python train.py --moe_layers=[1, 2, 3, 4, 5, 6, 7, 8, 9, 10, 11, 12, 13, 14, 15, 16] --n_kv_head=12 --head_dim=32 --positions="rope"
Below are experts of layer 7 (counted from 0) of a mixture-of-experts language model. Rows are named router (the router's row for the expert), up (a neuron's input weights, with its number), down (a neuron's output weights, with its number) and show model dimensions 128-191. Each number is 50 + 10 x the weight over its row's rms, rounded and kept within 0 to 99.
Before each expert's rows: a language model's description of what the expert responds to; "mostly gets" lists some tokens that are sent to it at least half of the time. This comes from a sample of Wikipedia text that the model never trained on.

# expert 9
What it handles: Articles and determiners. Articles and possessive determiners starting a noun phrase after prepositions; e.g. the, a, his, their, its.
mostly gets: " the", " his", " their", " this", "The", " its"
router:35 27 60 57 56 63 51 49 54 47 41 49 57 46 48 67 67 43 52 43 63 44 61 61 45 47 40 52 55 45 56 63 29 45 54 46 58 51 49 60 53 45 36 43 50 40 35 47 54 44 47 44 64 60 45 55 51 53 56 53 38 44 47 54
up0:40 45 46 69 56 70 51 48 34 39 37 56 45 51 33 55 46 66 38 54 53 43 36 33 59 55 58 59 60 66 73 64 63 43 36 46 42 30 54 45 43 49 52 71 32 55 64 53 41 53 40 34 54 58 35 47 52 45 30 53 51 57 42 49
down0:68 55 49 44 30 33 34 37 54 56 61 61 54 53 39 46 60 33 50 33 64 57 35 57 37 45 69 63 43 48 56 48 49 42 41 69 54 50 60 49 33 35 51 45 49 23 43 40 38 50 59 41 59 59 57 48 55 61 50 40 45 64 48 37
up1:54 55 45 58 65 68 55 43 64 44 39 17 35 50 49 55 43 43 42 34 44 35 53 33 31 67 77 54 46 68 49 51 45 35 42 47 32 49 61 44 50 30 54 34 62 38 65 48 61 34 54 47 33 58 49 46 72 52 37 51 63 56 57 47
down1:57 61 45 63 45 49 49 57 39 48 16 33 59 43 50 29 46 43 44 47 43 48 49 64 56 50 45 42 51 64 60 64 51 54 46 43 41 50 66 46 62 58 47 48 44 37 54 46 50 51 47 50 33 53 35 43 60 60 61 56 61 48 47 34
up2:51 47 51 46 41 58 51 44 50 57 41 50 48 50 54 54 50 48 37 67 44 50 48 35 35 58 43 43 58 50 53 62 42 37 49 53 44 61 28 60 58 54 48 59 55 14 46 56 58 42 52 45 41 58 68 61 38 41 59 53 48 40 55 60
down2:50 55 33 44 49 74 57 50 59 51 35 41 34 35 39 64 41 74 49 51 57 45 45 61 52 45 54 63 60 51 43 63 60 54 43 51 45 46 48 66 42 55 54 50 41 55 51 45 55 62 39 30 56 47 55 45 53 57 46 43 45 31 53 30

# expert 25
What it handles: Inner word fragments. Short word pieces inside common words, often plural -s or consonant clusters, like confi-ne-ment, For-ens-ic, unica-mer-al, lb-s.
mostly gets: "pt", "ce", "des", "mp", "pp", "ut"
router:54 46 55 59 35 42 47 64 52 60 48 55 50 48 43 34 55 45 51 33 59 57 57 38 61 26 45 59 35 53 37 66 37 50 37 53 67 47 49 54 52 52 46 45 70 54 51 35 48 39 40 56 42 45 41 54 42 60 48 30 38 74 56 57
up0:61 65 53 52 53 39 42 39 44 48 50 54 48 50 39 33 55 29 65 42 55 40 56 55 57 56 48 56 63 56 51 61 41 43 43 31 45 45 53 51 47 39 60 66 66 55 37 50 54 47 49 59 47 58 51 44 52 39 47 22 56 54 53 56
down0:50 43 64 55 46 51 50 40 51 23 40 37 60 48 53 61 49 52 50 63 74 62 57 49 38 44 49 45 61 43 63 56 60 61 32 64 47 51 41 56 32 50 54 51 42 34 60 49 32 37 44 49 60 37 58 44 50 45 51 61 64 53 53 36
up1:52 54 63 40 40 38 52 32 61 56 66 40 51 45 52 40 74 44 43 23 43 60 55 44 37 48 47 62 46 49 57 47 41 26 48 55 66 45 40 56 19 52 48 42 44 61 50 56 54 34 32 60 39 57 64 56 31 49 54 28 52 57 51 58
down1:31 60 60 46 52 41 28 35 45 46 49 80 62 62 51 51 49 61 67 48 49 63 72 49 56 47 52 57 44 43 67 56 34 64 30 52 60 46 39 47 46 40 47 62 57 56 49 48 33 47 53 46 61 52 68 55 53 33 37 57 47 35 42 63
up2:50 65 47 66 36 67 64 55 25 59 43 49 53 52 53 54 47 58 53 41 49 32 22 55 50 53 51 36 45 52 39 66 46 34 49 49 60 51 39 62 41 51 50 54 62 54 36 50 42 48 46 36 57 53 68 49 57 40 64 46 46 59 34 69
down2:41 34 62 40 44 64 65 53 48 48 63 42 30 45 47 46 44 48 61 52 54 43 53 46 45 62 61 37 77 56 42 57 47 48 72 47 56 50 56 63 51 41 40 46 55 66 27 48 52 39 45 37 49 36 61 39 43 44 51 47 55 47 41 57

# expert 31
What it handles: Rare name fragments. Opening or middle pieces of uncommon proper names, chemical or species names and foreign script, such as Gisel-a, Ri-fasutenizol, la-dan-ifer.
mostly gets: "ucci", "partial", "ň", " Gracie", "ý", " Dom"
router:51 66 49 39 44 61 62 59 50 33 56 53 62 65 77 43 40 72 40 53 60 67 45 43 60 49 48 33 69 54 56 46 66 56 49 57 46 55 41 50 56 43 50 47 52 43 52 49 45 50 53 54 56 32 39 48 59 51 51 57 57 39 58 48
up0:51 35 48 69 56 72 40 48 61 46 51 38 56 58 46 49 37 42 67 57 31 53 57 37 62 56 50 47 45 48 54 52 41 26 41 54 59 51 56 61 63 56 55 53 38 62 69 37 62 47 40 56 66 48 44 70 50 64 43 55 37 50 28 61
down0:48 60 59 56 50 35 53 43 54 62 56 57 59 46 73 32 45 58 53 64 55 46 35 41 65 56 40 37 44 57 46 52 51 45 70 61 49 60 47 47 38 43 54 55 43 35 60 57 54 43 49 34 41 44 54 32 49 39 41 46 61 35 43 56
up1:44 44 62 56 28 47 40 58 66 31 34 29 50 44 47 29 47 56 56 51 57 50 43 57 46 55 48 54 39 62 68 58 44 42 45 41 63 35 48 58 31 67 31 41 50 52 46 51 46 51 45 52 48 62 63 59 61 51 51 64 54 48 40 58
down1:56 36 79 35 50 44 55 55 56 69 43 61 59 60 49 35 53 31 45 57 52 60 44 42 57 59 32 36 50 52 50 40 46 48 39 50 65 62 49 70 55 51 40 64 70 52 44 50 49 45 53 32 18 54 66 50 67 35 43 48 55 52 64 39
up2:30 56 50 58 27 59 54 27 35 36 56 46 45 53 75 49 56 29 70 41 46 60 47 49 41 55 50 47 55 60 53 64 49 53 58 29 29 43 41 56 51 71 63 54 61 47 52 42 53 56 47 43 68 50 45 45 47 47 59 50 52 42 39 53
down2:59 52 56 48 39 31 48 62 50 45 45 60 48 44 57 68 44 35 53 57 60 40 48 48 72 49 74 53 48 56 48 46 45 59 52 67 44 57 38 58 54 51 65 65 54 37 57 47 52 58 57 50 43 59 58 42 36 47 52 54 45 43 51 30

# expert 15
What it handles: Numbers and units. Digits, decimals and units in measurements, money, coordinates, votes and statistics tables; e.g. km, ft, million, %.
mostly gets: "–19", " km", " ft", "′", " million", "–18"
router:51 57 40 63 39 47 43 42 48 50 60 44 56 49 44 34 47 43 39 57 55 44 54 66 36 44 49 38 39 52 45 34 65 67 47 57 51 50 42 54 53 59 61 72 44 36 60 48 30 57 41 38 38 33 58 40 61 45 48 44 60 46 60 43
up0:39 61 56 46 49 46 42 44 47 52 51 56 60 54 63 49 50 24 71 56 57 50 50 63 54 51 33 52 61 61 54 55 33 47 45 42 57 56 81 62 36 32 72 54 52 43 52 44 44 54 45 45 74 56 39 59 33 30 46 46 34 71 64 66
down0:52 39 44 57 62 46 38 60 45 66 58 47 56 43 39 59 53 50 61 45 49 53 37 42 57 50 43 41 42 64 42 49 55 44 36 37 65 52 53 50 55 53 30 24 52 38 46 44 49 66 41 59 32 37 48 48 66 64 52 52 52 54 51 52
up1:44 37 62 51 47 52 43 58 34 58 46 47 48 49 56 47 50 53 29 55 29 54 51 54 56 41 43 61 55 43 44 58 61 47 46 50 42 61 54 45 44 46 56 47 48 55 57 19 50 56 43 60 54 57 48 58 57 41 47 32 62 45 61 44
down1:52 36 46 54 63 56 47 65 42 51 50 45 41 43 36 49 34 53 45 40 48 45 23 41 35 54 56 46 44 52 56 47 36 46 38 47 54 68 50 54 59 64 57 62 52 62 35 38 33 52 43 53 65 41 46 44 21 45 47 39 67 43 61 48
up2:50 44 47 59 57 43 31 43 59 36 44 52 44 56 45 50 56 49 45 51 47 53 48 48 39 42 51 52 41 41 50 50 34 67 44 59 24 47 42 63 46 57 44 56 45 67 57 43 48 51 39 64 49 41 51 62 51 42 42 44 60 46 48 46
down2:43 52 41 46 53 42 49 45 41 77 49 45 44 51 45 59 59 55 52 68 50 34 43 58 60 53 50 45 44 50 46 76 53 52 56 34 46 35 65 45 48 37 59 50 73 59 53 35 31 54 36 58 56 35 40 47 45 55 57 46 54 38 50 67

# expert 16
What it handles: Foreign name endings. Middle and final word pieces of non-English surnames and place names, like Már-que-z, -ić, -ski, -abad, -yuki, Berg-gren.
mostly gets: "jan", "ić", "ç", "ku", "abad", "aki"
router:45 63 59 38 46 52 59 37 42 40 50 43 37 60 55 47 43 69 47 45 43 39 49 66 42 74 52 69 50 68 44 64 31 53 62 54 53 40 43 44 41 59 60 56 46 66 51 47 50 45 60 36 40 49 69 46 65 47 68 51 39 53 70 45
up0:43 51 75 50 79 50 47 47 65 42 56 60 45 51 59 59 40 51 47 52 53 53 60 48 52 53 53 47 42 52 44 49 42 49 61 51 55 43 45 64 39 49 58 46 56 57 64 44 34 56 51 39 66 34 55 38 44 42 55 53 37 44 55 48
down0:53 61 31 62 56 40 84 26 49 45 42 59 36 55 36 61 36 54 41 44 36 46 51 55 61 51 57 50 55 66 37 46 51 53 43 41 62 48 27 41 49 52 52 42 42 53 41 38 46 33 51 47 45 40 60 52 55 43 69 46 44 48 55 66
up1:60 33 59 52 42 39 37 63 62 33 49 41 44 39 55 41 61 40 61 62 37 47 52 50 42 65 44 37 46 59 50 42 44 54 43 30 50 56 46 61 52 62 58 36 52 46 46 27 56 64 36 42 66 38 73 62 47 66 50 65 62 42 63 66
down1:59 49 56 55 33 40 57 70 47 55 44 39 34 31 54 63 47 43 66 58 50 44 41 56 49 57 44 66 51 51 56 47 51 65 48 57 40 45 71 56 40 44 49 55 49 46 35 27 65 65 46 47 45 52 67 58 66 33 51 57 39 72 43 30
up2:36 47 63 50 49 71 47 50 44 49 40 52 44 31 26 34 53 42 55 31 39 46 51 53 39 53 65 85 28 37 57 68 30 49 55 34 53 39 57 51 50 57 41 45 41 36 40 62 60 53 60 62 45 58 52 55 59 57 54 58 45 45 41 38
down2:49 30 51 69 50 54 58 48 54 35 46 35 51 51 59 57 55 71 42 55 50 44 49 46 39 46 42 46 53 61 62 43 39 63 36 66 39 47 61 39 37 52 36 46 47 62 57 50 37 32 45 44 47 63 58 35 45 52 50 57 43 45 58 47

# expert 10
What it handles: Numbers and quantities. Numerals and number words in tables and prose, like 1, 3, two, three, plus bare spaces and opening quotes in table cells.
mostly gets: " ", " 2", " \"", " two", " 3", " 1"
router:44 51 60 44 42 42 50 50 56 43 36 57 49 49 58 41 46 39 51 54 64 49 49 63 53 45 52 42 60 41 45 69 42 61 40 47 37 51 68 44 40 63 41 52 59 56 59 54 48 48 51 38 60 59 53 51 68 48 60 54 26 60 40 40
up0:41 46 38 52 49 44 66 52 44 49 60 55 60 75 43 54 50 60 51 50 51 46 55 41 50 41 62 47 58 61 55 51 45 46 42 79 48 46 48 53 32 70 36 46 54 56 39 50 20 45 71 57 64 55 28 58 64 29 54 57 38 63 38 50
down0:50 37 61 43 57 58 47 46 35 39 36 43 62 46 48 60 53 59 45 63 50 72 60 53 50 59 49 49 50 53 37 49 57 64 54 42 47 45 43 55 25 54 50 44 58 57 46 36 49 44 50 61 66 60 39 53 55 69 32 45 53 55 43 34
up1:46 40 42 43 50 45 50 68 47 40 52 48 46 53 49 47 49 55 62 40 56 40 40 41 42 34 44 55 49 47 65 68 35 38 43 32 49 62 49 38 44 40 42 46 55 47 46 59 52 53 38 32 65 61 41 47 46 22 55 46 37 74 48 40
down1:43 36 45 67 43 38 44 69 37 57 39 36 37 57 63 50 58 41 59 57 57 65 59 55 42 42 44 35 29 57 45 42 64 58 49 68 56 54 23 30 35 49 59 44 54 75 51 44 49 50 51 47 39 64 52 55 34 46 50 54 51 49 66 50
up2:37 49 50 64 49 47 27 56 46 70 43 52 37 59 42 35 56 41 59 49 34 51 37 45 41 68 58 52 67 40 34 63 36 61 56 36 53 67 53 55 44 43 62 49 49 52 48 41 60 38 44 53 61 56 49 41 67 41 45 56 60 35 49 53
down2:31 64 49 38 56 47 43 51 47 43 54 41 50 45 55 64 23 56 54 54 50 46 39 57 36 47 53 47 51 54 35 43 63 69 24 35 41 41 52 60 45 61 35 44 49 42 60 57 46 48 36 40 47 55 65 42 41 81 51 58 50 55 35 48